config.yaml
hidden_size: 256
hidden_act: "squared_relu"
tie_word_embeddings: "early"
Below are experts of layer 3 (counted from 0) of a mixture-of-experts language model. Rows are named router (the router's row for the expert), up (a neuron's input weights, with its number), down (a neuron's output weights, with its number) and show model dimensions 0-255. Each number is 128 + 24 x the weight over its row's rms, rounded and kept within 0 to 255. Numbers have three digits each.
After each expert's rows: "gets" lists some tokens that make up at least twice as much of what it gets as of all text. This comes from a sample of Wikipedia text that the model never trained on. Tokens count by the router's weight.

# expert 25
router:135116091146120112129140137156130150127106105120091094149159125110136121129107140142127146083144108114148201093167113103105101111142153101139150130096144129162096160097096157070151117134094139175112139115126097099113058121122066161133149114127126126112112142124164146135131182102140148149087149141147134140168099159110144106119157098118118086125116140160103127123130118174121148155122133152128077163093115131107107131178129102102117085187117079108120140139094074129177126103110114136118113091096151097158100150099126127137137121102131158116128138064121120107164100079132130153137122069112129164117145120171119126139093122154120155159102122121111150112149129112128112115089148122158140141120132125098147128126143107094114120143144128119113138119092137125125141110120125
up0:139110096139107166133121110138125125148123086160130116131115105122132113110133109118083116121130136162096152140138085172142100122156162156134126162130127123136141113091136131147069123128149154132179156131112122196126165112166126116153115131121171104152100148129127165165130129114159156122103134148130152103114186122119115093103130141103153172125131119130117119129058132155122108160089103062099115131141104136128120144122111137111085142131149119110115100108122135092126129111150113133148156150100136158156164098130108133131109139120148164099080129119077147124137135186142117100104129120126104179140108084113160137096093144186144122080127131110145136156117141100174125155135116093070113152128085103119126149083139140114133152109150163167151172122128118130172126118120125
down0:164173097112124163111078079113101119140132125107114150128096076116097142124114123131155131151120122109129145156143146101142169106127115126146154108126140095133128153143125151120138120108177123094164083099162123142173100087088128087106162116123115128139096130193155144105117153121158136140156138118169138114125145067123088153147078109173147142127162116123157137209106137122128155125119130142160110086156160149111075111144160125128153129127142104142124115114147107104125141124153136110149131101099129131112149138130141113133097180166112153134156150126103110126175078159091152084157139110165121157142103123157121118125148121116099122121119153135137121109113096169111091135131129123156122096133117120088133116091136117124151133101156176126121195131156133128112133103122143
gets: "1", "2", "–", "3", "4", "6"

# expert 31
router:143155147089098108128111125076128137093102115110118107112128111150144129161098141103151130163126157127115079134105154072132107112123111151133126154150120105164134119120141162163147126124128117093117151071119169160070107127152093123123122080149174083121133112165139165124117120156116116113161133154088148117173110145134119136170151104196140159114076157118135189115124130114120164152120107138121143133117092135154121138165131113134122134112156120137110144164135148102149117117125154105109110111112154133136079124133116105115125114145160144150124107143159109109125143146140152119127133096131109127137142119098146130137144173125105082177166129100115096144135145101127098129077112134130130129102162127114124131115111066200152160083124119114172188128118101135149094112124151
up0:148089126125111154149150161132146106111109117119122140111124121115156121122141115134123141127098108075118134114172117138134093082150092107195114110126107079151127149144141105125076156154132148110111145092190132148132124107147137150105095121106118121163112109111125147144168130164124128154113127153153121135124154103104082000132139134147183104121149145128144123128139101093114149139131132139161109135154097125098109152116109138132143112142129116159098189124147096171098142157111132146126126113151101092125110142147120145154128132136095116126131147128154149113159125152112121112130147109139125129116136076138152118130151139100126105119121150157129127098079131138115111180142145138134065122128179124178111107137117103141090121130133118141152129143130120108114189144110105
down0:117177149102150107113144143133146112105099150082138146126075155126120128157114143157160155143116129125144166122103124139141133142132113123167118133116166093111127107177131126090133129099091151131169080112146116090112163138096136148086089105079132095171119132106145156142139120166099129155097126142124105135123108133130165089140123118159119103121165101134120132083071130092123126147130155123131094103148155158106158136162137130141133157165087116146108128124142187155074115138129091100162115125164145115145035136114102088072102121098150158131152142128074146128131153115167128125119150165174152144157078129106143110139162128139155137143126129094126135125125135118091147138123115133125127107117135143137151155124130085108136125144145106126108140157120157098152150137103115
gets: " f", " V", " s", " E", " m", " p"

# expert 49
router:172118077175130148188159120152115093095137136119126149150133135100168092135120095138126138119151113102119111143182137177119096143097091103129114132089129129107134132140138134155117130122134120119121150122156146105100125119121147130097107103076163170177157171152129131114100066150088155157164111121076120097177139116120091128121094107124145126117109108134132162158131140159119132130129162132129157116127131159148096118101133110097137145154131120160142108152115144130122130102136163126144107107143130115131149146133101149116160142146128113158090131115144178133157158132130133133131128047127112104102115145151076133097109141075164119106143138120107102094091133099120122079125157134111108142143132112129183105192152125133116138099135193117129129122122130096166129100144142
up0:060133116155102149115138122121115138151166119116107149135160115124131139117168117135122164121127129129145145133145140164141145118118140153111123123111101126100151127087152087122110113108122146151127143120090092144134132130138136124065139108154126115141153119137131158190110092144109128125117151179145146130091165116121103121072153112091145175140120150104130131097134170048117159113116121090118114125170118095116099138162169148134131110128151141116141136116096130111102165163119114132126112162123208119154096095158120080092124113135128135128091206159143131131126132145122139135097102124171101121101121142122148146145160150123110169123139086163153136147117089098164118141172126121122142125095124108151114163142100130099149157091149103137170110100095128129125116128107167
down0:137112117137069113126117119101140100144151106165141142090142120118150148134118136096125153139109116143102132123166161158128141134130159111073157130154114121112113127101132113159139112120135149185157137119122093103122112155085112143106136101144111102112095152140110106124140143123167112113146113088108125147133147106101111149122124122114099130142083121098100113095173150098113146142117152128159089089111138139127114156157181113122150138169122056100140084133095109108136112121162149149099119124142113117154147118149114101110140117136142105135107109120093134132139170112120101163126107121102128124100122115117131147189108098139129109101138124152127123173131084156123110135168127158096123138113089119195103172164190147072125127174105108136172077166116134163092149095137142
gets: "is", "us", "os", "it", "as", "um"

# expert 5
router:147118163095121106131114110134153104091125178115142068109095108130105142130097069123120122146120119127122162136113098121122141127129133124147137134129147117133168127143139121165130072123144152096105141120096151126132087122128140160066114093139169158133128129124111147134097099164153117103134106192107115135150123125100129104141124162094151119130100140110128157140148164125149151100135168152109146137124105124117138097131134135141138121095088114140096170154142128124130132112166139117147106166120135138140098116119140167096107095110161126152117096107091133125093127159189132130097116107160089111149117167108143111098122165172156085165075095137159100138098167130173161131109163112114126169162167115164106136090132120126125163149135155139089181146139150137091150107148150
up0:140140132134099127117110141102126125115132135113128117125131112133099089119140119129123118125148141068087156116110131096136112130127161136125136188159114136130177170084135153098122124138153126117183195172138149159146145160130125130119130139108104114105129115163146129125146128126130121093137118089151082154136131124123158116128117116136125127144130116140153134104167123152124106156117132121125093142088107121155140056125142128122119099134162127114162131134118104115108135101116096166129141136070143166142115191121139143144115134149121088127143120124158122173135107101106116090104086126148114097132136199107103135138131169120122148133130132103178140061126139101107144143136129115094131135160134189125103137089122135102227138141155151151152144106122122142087086126115185
down0:126120120108124138148122107135100115133143145090071102126088124112172155129117125120117114137121101097094091114125137139133133124158093075178097200102098108145147150119140137132112090157164134143151117055090162141104119108132129116071125101117137098140156134144135100112126124199147143067156104098143136118170127147144126195117115123139161128156100145125124149159137126134100138140132139141114141142113162114148131087112109142123114118101115163143143086133144130139118141129121125174138088143112109109135125130156182137101097129122110132151124135154148079141134130157131099087150110124123157098158160134096146131141124171140126118089109145121169127144069124153121107140125127121123177124149122136125166141110169113152175159110099114122164107100107106145149115127078106
gets: " that", " ex", " also", " cont", " dep", " ad"

# expert 12
router:121103140116130136156123130144152130131120082151120142124192157097109135118139143118064163126139114146103146070095113115125138090115130134164176132180100158108109123143117106165127142095104152129118145094097118120139204143150110164181119136170148106156108107161145142144132088101125100122122127139163161124100127110124132151114137123101138135167133142118113139124143142113136088129114133147142115150118140123110096142084125128120134156083178164142112123130110147152102113159103106160109132127121104148140151143164146113099151144134159106166116118151117155145136117169162130104126120136119150114129134143120103146163107147107160059118064132114131158122084128136126100100137132116084102117074117107104109100158131147120125165103101085083116121135134124121121111096200102
up0:100145151066107162119108124127126121121149141096174122151129129109096128148142164139138163113191079097151122140088120093122111125105081177150110107136096131131135118060131066130144136155126132119194121167142078112096126115139132172116149156103120161118114096139128095137137146164120142138112142128130151161129149125141113123130146123154147098143146135158169205158127109137146143162163098098100139128142106130141122160136175112139107089150121102157123117139124127155107125118124159123178123187069109117101127129119135146146123117161115124161118143119122135203111139115109147147120122109135119187103133136113131126136139142133146148138134120142182135110132115133113091123188140121151119131104140111150141123134091126143139127143149127171135074141117139174137132122115104
down0:121120127076149156131110099116146136117124134122129130137138118122149133123113119090178114124131105123178121115121094116139138130087110116118144193109138123104135109082100118091120142148075121149134170140131108107099138108119105131099118154149099144157151144142129121122104136167112117094111163103218123122120165093158152141124136132133117135090152141109148133151083115159143117124144125128184147172133126149139137121105145153171096117124118146152110118095154149120165193054105155142162098138120134132092125136148133119112115132116115118135141082096177143150138147118116115125132112156114125135070130192128090138131150106128093146098079165146133200145150119135168125128140141125114150124112114129156103139165105135130124193116164120156148104158137130141150125143135115
gets: ".", ".\n\n", ".\n", ").", " while", "\"."

# expert 53
router:124110134061119118149158105148168152099101097163110135115120144128140129121115139094128124098128142117102058109135116200091167147116142094152132141132088103083135135155083108115112167097141152091096134136088172147138138112158121130105109157139104106127078110097136163143184165098122139114143135130164169140143117140144162110164115099154108175123148137101110137127126099158118100166100143103115115150142117082132088130134132130122118166117132131121162151098139104123176141145163129113110138076094093109141144140152147133129152098129129127118098143164105134154123101128146122126118117136134123102157107122117124126151151121141153136135125098120149185154116089168155157122166084126116104165104089095120137111082153128121101098130123095125146122158124136117128124145150177
up0:132123141140098130129087112135090123125105132094119114103116118147113142147104164107137109120200131126185131125147149134129133107123092157170096085127117106111143093151115135132131096154113145091175138106139098138136144136142148138146162147069171144079155084132171105121152132167117143117123088143123135184119108154116114144106100141134123122141169136125116165130118126117101138149151165135125100126115128136137119109136101153133118127130100120126143094183156095086123141146147134127146074186119073124162112141151167102139129098143112133117127141154119127125102115120140120124162101131129148182104130140121141139117115108141171102160166128111175117134130114090170104122146131182151130125107153074116128140118095095124115093137151139138086165118078140105185075129115113
down0:086095103107102165124092139123130137141134112105103106089122123098099135120099144094124132131189135165098136100160136123136126157138122131142125113108112110098107155096117122131109148074142126117189142128152125153076103140108147144140115115151082133117150159121127155123114121102137121138129153089121133101124131122124119145123140137139152178122102146147097155102135136144108145137149150161140131155132137174171143140151115151130129101115095110105177089156120095141110114128144153078148137129127087094123155102148115132145113115122142132064120122197117082127158145144146117111142079136107123150105156117132131069150167104142147099116153155123118129138115063179129118125174081140133155151092115120142135112119107112132176160090072114117089176142101121147134117089131105
gets: " \"", " $", " +", "_{", " '", "$"

# expert 36
router:146138127122112165147128120163122105160135143117123106117128153143095140107144071113142079172158155137121140148155045111137106135103179173094117132112088143144166137109144095137130127130093138097120117153106096138115120131130135110122141202119146134138124134143161119111141136123120109117140151111102157143117114121121121133128080133120193139133058145108108134134103122115150197123164162134159169117099158140154100097120109152129134110121115155115127112129157136116119115127129097147077126172127165143141140114132132170127121132090102117122122103148106121145123091121128090103119130127177086145123128155075155122127060159110144166116092122136131109168161131173126109111153128111132136167082096128130082117114118109131124094115127132126125115146116089164164131169126140
up0:144126126106109123094152134083118093122107181098135098096149110117127091117128111126137110125129104088136138091123124135135122118107143127096152158177151147124120130122153114127095145111105190131087134106108127126121120136150075080151128141122136129108145110150137071128136117133117067110102113138147098140138132143097166162121146116137122163166145144091118156104146122133123165118123123090153147124123129178153126090167141113122128135126150143144084133108148129093131107125120144141094121130072128140122098143120112141151079169154141136183139136121105140201128125079108051129120136158136133113096077167146165106165138136126104128120116128103143173140183126127121112084132112108120121105151106130128179128119125083138124067109142098139134139153136126147109101118179125
down0:121127140118119135069141126128179152126102128171125115124096124168137135148124116117177125141129133121119134111141119133128125111106175175142145160140154151164129158139132117152086107117106151118149107137127125124144166091115140095145103146088115104117145121156129143130133143118137108118134139122176125135110164083108161162173127110130111127123138078070098150154106124142103138193156087101145097143145120120133117125112127155182138110141148188149154169085119141131106168127115101094139159121131160100116157132113129095130053130139092164148118158099125096128128136104138098085106154174115161141124149131147085153145127080116120145125152077149147116134125156126175122147117102141148073080150127117117147140135164128144102168147120122139133138143158120118115083170121133
gets: " was", " is", " were", " are", " had", " has"

# expert 19
router:137121084101129116127197111102136131069128116124124144113166103088152108159100126123162134142160136100121126118127113178161113097138106151097107165123161138117122099150145132092153138110164148119126108119098133106117134113117100091111124133152128119102136135108126109120096148131159152142146136146136139121108109141121149151147133136160134134162150147093135167136125096144145178099101116111141126140130095175120134162145122119111105133113175170141116127132178142142148144139118147129170140096147127073109112140162094146103096144148107152140123114140149164129158100114127078149104127132142110170126134171105138113178122109107145079107200141139128144094150127122149118131093128140173145114194140132160212109108126110163139058143147123101128157111113127120126113131158134
up0:147143123099154129139132131145122118137137163085115159124072122151144138140126148102143087133136142140120121164128151149154088139144162130166136106134138180122121111150131147161097113133167108095144111127144141115132109136118121102105102117157111128117100148142143120179102128160133138135150125138125115117125115117149141162129092114115126094135160170125134156146107118138159132138125113129121073128161112137130131117101125135110142136133126131132164156136122161111223148149113122077124145112141157126151096121135135073089143255114115167130172110150120111171122120111104117140111116123158124135152119136082157128123165112119120134130151115163110124170139140126140158106127143126124155101107148129179133149152113111127140133075154161111085142127120128120117113173131124
down0:148123151104133113117120106129120134110090117131125054150126163121146123124079126099133160171164112113128130127120145148130119142146149140064096154205127141144122128137086139094142129137140110128139143152086162162136128142176112128150119130129112114115098155141152164154160107106112155099067140115128145095121131151163144114087130196109108173158102122085130150092126117122130113135138126150150144139120128098105119129113125134086137129152137107136114105117132134115145131166137106091136138166164133146077131104109102141131143139175135106121067086138099131157121123122154083120133090119075168130106103137145115135111130157123137146097136140133177138114115132136146129080091116080148099153086160106146130130143102143162148152120092107132114106150075096111124122134147170
gets: " ", "1", "us", "ir", "n", "p"

# expert 32
router:095148138149142138121111148136094130144109158111128166141117183143120135110162139148128126147171158082121135169128120085144131136130143146144149076112109110183121115155115125092126104151172153143107130134133150092157097144133144147096145162125105108116135127082170072119121116129089181137116103153150128137143130120121097122121119110139115136175131109135169101138161162155088108143168120124118125123155163172078163141111143133115106120124123153140114159071123086138129128134154155123164149159120128110082073139168077150099137119180138131184139109146112137088137115138118124099098150107101138141113104108115157136145107116148121140153145108103154163147110126124128154116113131114126136118112169103145121105121088084118175121155122091122122145120097153095118119138059107
up0:150122114117123105110126165104141115149118137122146088171115131169157142146132153112134144125088177091056114121112148148145104092137110119070091139140170208109156132175129150130107113128160091097133116114180134123130136125116166108104118145130118132131145135127144140195117127137112121124135126162122106047104123125146054119138104096139131147125131136129118132116162109164133121130115144098168151095119135078141093111088144109185125108118137108126159132113121139099124145095110117118114100123096139097110125163146133146115154128147143143157151100164128149155143138073133150121153133112145098137093146135136161095118107177115097151116133133146157146096165142141122145164127121122099116164123171158114138141113147078125122102159113118161111132105132126134129108129141169
down0:088148122151071086140143132134108156139118141102099129144113174147128106140104131147143141124117150077097151141140107125149149119139159139092152138151138160137157145158149105091118110088121152100133140157110125102131103163154146120194139179105107111120110159100158147124151141107104168095157104185143118124132132136118115117085162125118153145124128159134123122153122129161104120157141151189155128099101122124161095144132140129132178171120163162182108124142131106113109107179137122120137083115148104121134131184150100125127129147165110077138155153148079154134150115135163139126149152088144157120153114145154174094160099168127144129121113092099128129126156120132121128133124124111141126094156142138150099121105154130149088155171105154106139171132102132131127123175154152
gets: " which", " It", " album", " film", " that", " series"

# expert 3
router:107146076111099111154149110127122151147107117151105158128098056129080118129136125124171133090149108101134107152083153146137107118140121118145137105117145141090125129141169178137115113147116147110112115120126100132148108115086098110137150113119121117087111099097150087152111157109148140157086144138176136141151146140144139150105095119109117107177136119144137122143101151156088152113093106118125131139151117104125087107147078075121123137173120121143093128115148088124109091149090166095082114073127098070134125102104129098086158168106120119095143124124155128129164108123113121127143132134141120127153141137161165047143138143139133134118122158127134140114195126109152142152107127164146142124117149123139154118086158155156154095139088126122114123166128136130121094143111145
up1:132147104165130090143154165142135151075127131147135133156132112112095113092127098099134109139130133118157121105107149142136135143131102145136124150102148159109140110149126109113132133101136139171117086177111089136147162143116120155150137098113120113125098134137105113099116191173108151153120123102140125133112135162126190140123156182124122097156130178135181175182146133098166114080104129176126173153115103112160140092128100101130145134117139144211149088141155127135154106128146125127106131128102124090088119118140079127108138136121109078181135139069106130133116132101130104141146138095134128164093112184151124153141101121139127153137123136136146118129155131144095166087124130159133124120120098141099149102146130136117123150130127079139134147136110143133093129180148146
down1:109153144137121110126093149125176156127153129115126132152111157093167138130155117098155105141145103107083185144148129153137144138162099110122139150123104107102111148068097118125145086093120107110153109159133110128167132129130100117165124099123139142124107115164069043141130114124143122136143122106138123130150157134124130167131119121130148092175122116122179130130146174144137119114105156155098125127086103124131098154066081140138143103140153118090133158103161115097087125163110133130121141128116136152134107104146119125120091163190132123127124140132128099115133098127196145128148077139100131116133137155118107140074086152137120114123063149121139120111110134147124151128127116120137097130086116150159100113098126164118151160112097149122117188137104104124118114168133117
gets: "201", "202", "200", "199", "198", "197"

# expert 55
router:145111131112104139161123129118170137129134101141087099111128137160114088116116126116114107094112120111142089153096102144147121146140140127140064109126109149128095129125122113142094142132117123102148136095087133150108120123171132166125080158129107144159125100079118141139142157096121112144163125116191141127190125170146155125092156159140109124121107125103083126112134077129107104139090167126126062171159136104170137133125110122143117088109137137120161159115109124078138159134131134130073119047143083134118140142206157132112092167115114126096139155160105079120171111159166184110134091121100119124131119166138113149130139111121141143102103136108138124131126101138117130110123111134104136138142135118127126114109170115128107141142117096161117094137126140142143130163126116
up1:153119121121132112104099166115090137120157126105120121104138109083113138148105115078141103121116138139130144123091136130133165155139157117141142113145147144131132148134125140159128131126146098112118143087110168151124152138127109092106115128188129147142108124122123128105132146120148104107132113109119155134135108132117130117114135114114129132167107072110150128128163120142220151100139127143118147137116139119118149139135170141107153128117174132157159114255105142108137123100129117092103119120139116126134152119124113104128137134126184153157140121119117118144113146129134132146014106101096156171097118104138153112128113147139134143107152159121128151151149136103145167130131132100120107111132143182108144131133093122124148169089137151124137141091064129156117146142159099
down1:129138118162115130180126125104120143152121140135112092119112122142113120156112107104140129146165150108125157158137140108079144146171089119124101122103160099135090138127128129084172118160154110124090136130139123124149100147125039153075120104136108121131130117146082097133158116138130091116163118119107109156130104154097147131175132123138125163158088082091096134138148132111112121152131099146131116137149113127124101110133154115066120109118159153139101151118103118093145096138156130130163119092134164157094171155142100142120120175137112192147104155108142130143104151060133141155130108086127110110098133106114121118123169150127109157120134125135123121122178101157149122146116091158119162124174141133144099132086145104080127135125095151111131119098133139165127168087100120
gets: " (", "M", "P", "(", "S", "R"

# expert 6
router:088137169102135136119122138126129132174152107109114135097042143157100148142142117114099088173165119132128108135134116134161080113106146141159133108130157153136124109128090085123140110128074089148135133108098165154128099134122095146155137130162139141122140095124138126139111101117140147079118124158148136129151161130181151137119131139126182146116143113145136134146116132116074170107151129110112170121142105109133126101108129160141109176130175133106156138147135142163117196076136118111116123194137183120143129089108126130128143100099163137119115132123115125123119130111105126126120178109167106131090150138084138121126092127134171142132127078139135085129140119137091131119162157095138112181126134126130138147140106092117095125130163182159129167131105105141147122110155132
up0:115179105137137152121108142146120136137121084107128161127142092115124085117133150137115103141127097114128170121141152132103108106138117143125101148127157130098144120100172113139116152117128161140161110146136106149141153113095103127111121143169132111136067133159139142114144173117125120138130099113127142145107105183130138133150151113148132118092118106091099148127159068126139114080131140095138136148137153157149135139167078138088140059170140128191137073112161118128128144140120113138168133141101124162139079088141115144152165089145089137106115052142123102139119130153117143155136115090142099143129125058136126128127186131123129122119111169103166124112081093113105147136133153109108095125150143116105124104136126099147134140120141134125156108138115126099122134208107136
down0:158131148149158105112147118115105124093131099165155126155111120160122117122156110143155159133125134104146087125131094113148132146165166106153140125102157178135155117178135146142126120104120151062115147091086141133167149141084162133145174156135152124105084100123168163131143125127135118090158107179136157185153141156129119132182151120140145160130104101160140114159129062128120200123161140121102197164134171152163152151136151135137131108101140108118098123124157141138123125129118136136134137104140135139074126118114104148158177105137135122160135143150091082102126116149100106135135127131108127146141092169149119074148117133157139128111119126127182128110125143126108125138098110127139145114091144121103143125116144133176146113155094142123113127093134148146126146149160111
gets: " be", " been", " have", " make", " took", " work"

# expert 30
router:129111135164121139110123117141124087093116123175129095111143108112126099180167147117107138122120108144141126133130153147114132159121127121151162136155152121107100107144117157138098112142175111184096148064113103133109112119155128104134098127120170137142142115119090134133123143062095147079173156109135104134109162117138135109133138128109080137093150142139115113087078163113105140131089123130148133118101124106119121111108120083158133122119100161126193122127119102130107101168107123119080122144119098115150139131118129111115115097145088133132085163096159132133074142135179161113140138124170156105101110099132108122116121129142104157128121170173119130134099160097123166146149142120115160123133057166141102152152121150127121137107076102095104123125152123147174122130091095
up0:139141177126139130132109143082121117114108144128114151111118094138074079135129123133124173111122144130090157102109157126138136140134151255073144148123141131131114161145097139089190122148123118124106161127120137126101159159128148101161127151157133107111116126170120129136122120117118112142142109114114185147159126169145120135099114119133123142134103131113175114135143126126171101117120108143150114141152129158142123100111145122108096117111145109116093140146118125109113129138084153106098118095133114117118139112155140080172109138130147127130097154123182137147152134126139146105091100147107110112114144107076137137158159121143126111108173144123100163175139093114120108119140101091141080104133145134152134124109124122083089109147140165133117127123088122145096122134141136
down0:141131162108087116146109095104117149099140145111107145123128067121149131152133131152139166190159130102143131147107124120162129157144090136127099136134110113115117106166148147133158125119094108133116133114122134081094157120114150092056118096126120109151129151136105138128119121115128105118146124108081138157112148117192146154148132083125176121112130071099123122128173145085117135123144113145132109132138107139140141113088112147119091091098109115130084139148078094110118129107072122085150108117133154154125115126163136147099110139129099117127102137127149122149114145128117123145144123148193110116090135092103136128138112103138102109141152149134146139128091159120087124136137096188131111187125138179090155125129070085106133134109087095124101122110138162109141128157082130
gets: ":", " |", " Man", " Ed", " Team", " Bob"

# expert 18
router:122141101172155053119143115134158157115137104174127109170084145164173158151189089128145125130107139145145137122127128139083161147119128103171110122166132119113146143171063136098151152154135128158133122122119127123155111127142108120097174145183138130193130113054126164148120141144108151086137129132157080099121090094135136111146129130116074140097131129124146116127123137106140116094113132107099163166108169108131155156100119152139137068138125156135129128129101082143146144105117149126103116141130129116139160128091144155135173129123088123106133099103112109129145153087147146118145115133186136130146121118123123148119137162151111187132119143156127120123133130148110105148136114142121139151124103146149098134161112149116096148168073135114157120116134117118119161125111115
up0:181109126115151153154133123112149126146155113119107140133155122132109122000137135125116162089129152136146153129143153099139100100090158145133123171101109087180129152126122141114123138113105102170181128121148096144119143107137079109141134112126145124128084159145144113154049114102151150162088145116129147151131161119147078093120118110127126150142072147140137117147141085167162057134064115083113094151131114103139093136141114111115137146156162105132122126089104120102153109118124077135129100116149137126125116127128112101120110142142170130105125133113111133136170128125129145140111130126134109136120155135128128117137140121124149148161116129106123119151144106117163111109095128131137114149143169141126136084143119128145127126155157132121100152107134123120129149180086123
down0:109143142074139170149125127123133123122121137114091094119156144086113148117122139082131139159116170122127122163085106085122128136139149192129107119155147121166153181106136089109112103116091111149106109158146173136137136104115106145150081140164130102143083109102183132138082152106127138118128151111116113156109126150139118149133158130131130108128100119141112151122139118166142091098141156146113157150106127107082153146119137147097092098143134140103116151098109168106127155159110148120121128158104114143124117150114120155139130148128139100134167125129150138087114104109104135100089161089097158125163108103139178108092126093138131105147118087108147081129125121136114092085153095105080142159123195162132154092146116099148114135127166119139115101106121135129119151180140086
gets: ":", " |", "°", "|", "-", " Born"

# expert 23
router:128122121132107138179151118121103151144112122088101187166132149110125136114127147107154181117114172114134117147091150152125125118078150127137157142145074115105107143115145112119133087098094113133136126133118134135168094112100126100130126117101074106124138113097161101127121126119157091127090170120132115147144115157109118106142107115111112118116110120218154100155145158110147114132102147118110131142159100145125079151147125145042121101145139099143118120106139107164125145132133130111131150081137117133114133115093128098120136160143149070098166150105117115110169095157121142128132104170137100146110136111188155090160152090122104122146104122099120120104118109147093135121138065132127134106140138123153145103110116133157141142120099136103128180147164095091117091146123138
up1:137163117176130100136129120132103094106086142122147150181134117143080129146144153123127113120165143091165162129123114132122111117105127186110149153229150121151144114151132136150149109114117098122127136095174097145128156120149153154123146109186090134096153153153105126115088126142118101077167148095120116131115163087145129120109121144088134125170108133147123145151127121123116103090107140103132115127128150142149128111092124080121075151127147134148169097136112134123126138083143150125127159091129105148152126173122112106062160134129103099127139137138139146121113125110114143115096120113122100126159146158142109140109139143119112158134108103085137118115108130082087139139131115160107128171146138159070148143140126152104133135132152103107125152117144144081102058137135154
down1:138163123124138120138138125143171110160159159119123119120133166119145122097122152082118129106094146136144133147104139133171145122094157112078123205124136104160127156174118132180111046103106116123108131077142118130154138119152177123123103125138122116116096146158149131145108145127116134108151139091125170102120171131133124122148105110103096122114102116154106132100125132095112113099107110124139122153176146138105095120119156107134122150119161144107094127124162142126135173115142163118097117098123117128155099115112114098096168165130113143127082136142091071125130124133165095105129108150180093129157128137180083086117083122108124128153074107126113149150135144130132116137123099140091101151077151115113148136088123131122145137138112113069086137134094143152131145134154129
gets: "th", "000", ",", "0", "5", "8"

# expert 61
router:152107116156114113144110119138153162142122142161112114112133117132133111142163123129095171116108151138112118119112105144041139117146126143100128146135076141158139160121106119176070152112129151090138143154118148100133110117130142117141154138169103147132123143126144148118125133132103142138133136148148124121127142210126159112136137126114126109131128124109113143127122153113153099112110115132124135160126127067133134108084150126111137129094138167099137106123091119099086137130092147118072111097124125142136129112106096105153194103137135165154115107105109112101139133135128145125123087131120119090179109102121190099103114129112113157094090104141109152149135112107181156208168126122068164144131099149075160124171134163145100115108107132117137108120180124127139117113115107
up0:119107096142122152128141098165095137126131101118070175134128095117116126149138114128140128107123145139135126134089142151120109077107163158132105133127128096151128139150080141122137116106102126116160122125142084145159121122077102119130147119110071135131095122116151099189108150118156139134123168106137118169156138132108100126108088124091134115119115121203158123158133136161135104131081123072151093147175088101101071143114067104121114099173149110142130117145136104126122119128121150098116139102116122107142128127098123085129145166131141138109109124147090115130189122138126195101124077123148086144147156132153131081118149146127128123132093113130112124153166168099121122127105118105126109147110133117126168130090153132125149174119109184121110147135132114109141094114111136
down0:119100124145157162074117135102087125061124095090093076141136107181122098105162129136130098120121114111112128162125128119133120115098147151148118138141121151135152145134112110119114090156137170126120106160166136152141126130125101116139086125086090127088127119141117107137127132148155188092116129122122143124095153121143124113109104163122097146115124124126159135149108104146114095112082107206111084175153092102080083107148137132142119086161129106087131116154152129150090149171126136113147116118135103207139144146108126122121113137148136120125061158144093096113158165161114127108123108149160131136118136134100099119116124143161101176131137110128129131118139140142126125123117136096154114122095163114125134108119144113143172124118097104167112120174110153128121117156094147
gets: " |\n", "|", "\"", " |\n\n", " |", " =\n\n"

# expert 42
router:163129120142145126142090139130122094137135125124106123134101145072173162126153113097165097150143165147124070161147140153131127142101129144129102118153174156144160132111150143150132126167087158123139073126152108142134145109096155105087136110135141169162093175108148083171131110139095144152131141116111165101116170141150139150133108127121129110117123118117140117149120136161139135123137140122086093086106136138075145132110084150144137129159114144079136123143129128149075131110102117130112164167113105123146187114133141083141128117113102158147103119123145166102148131094123161089178103128178128145152127140111110132125129166082138139102124148128099102126112176130098148137083160170123115132098146102131129144114106137182138129124136175109106166157121080117096127135142138
up0:107117117121174098143132129161121144134116125141137147184152178115145151122112159104107135145152117132138101132124134158091130124115141107135151106125122129117125135090143128126139106146089131106156100135116148147161089145103133105125132130141130142132119136123149122120070143113148111146133115125107103118129144121116161163168116150135110104122122140157145150144171133139136109104122140145101124117101137122131112084118102135111131145117142131141123138104054119148087151088112116150115130137145154134158162113103154092139141124118140137114102105107117144126132136091142123115156140123131137124114138146100118147124132133075166133115000102092115132123122123170093116114132126152089083142116133116133149144125133148142114111093118144137113136142139088120113159099129133
down0:064167166161145145141131151131146165104139113138096153125125112126096102138108146175120131111103138112168143120104148053134132089129114148101159124176081100138117135117103102103143097109145131136106145094140144159200141131123123121159111159129113070145162103104092144098137146145121127112123145138176099146135101154114147169093144117145094085128131111153150114152137123096143115098116097153150165139148177141124106121132138127128114099142128127151100155119156130130131117116147124155135152127153106113078078156091104091115152143150153117167139125127109129138106133159097133135116148139107170122118142107130091110115112103155082104167131118122075164108127089141144153156146086105154147106157114129114140188125161124095145144141097094139126124124132153120161141111106099
gets: "s", "ers", "es", "ings", "ions", "ations"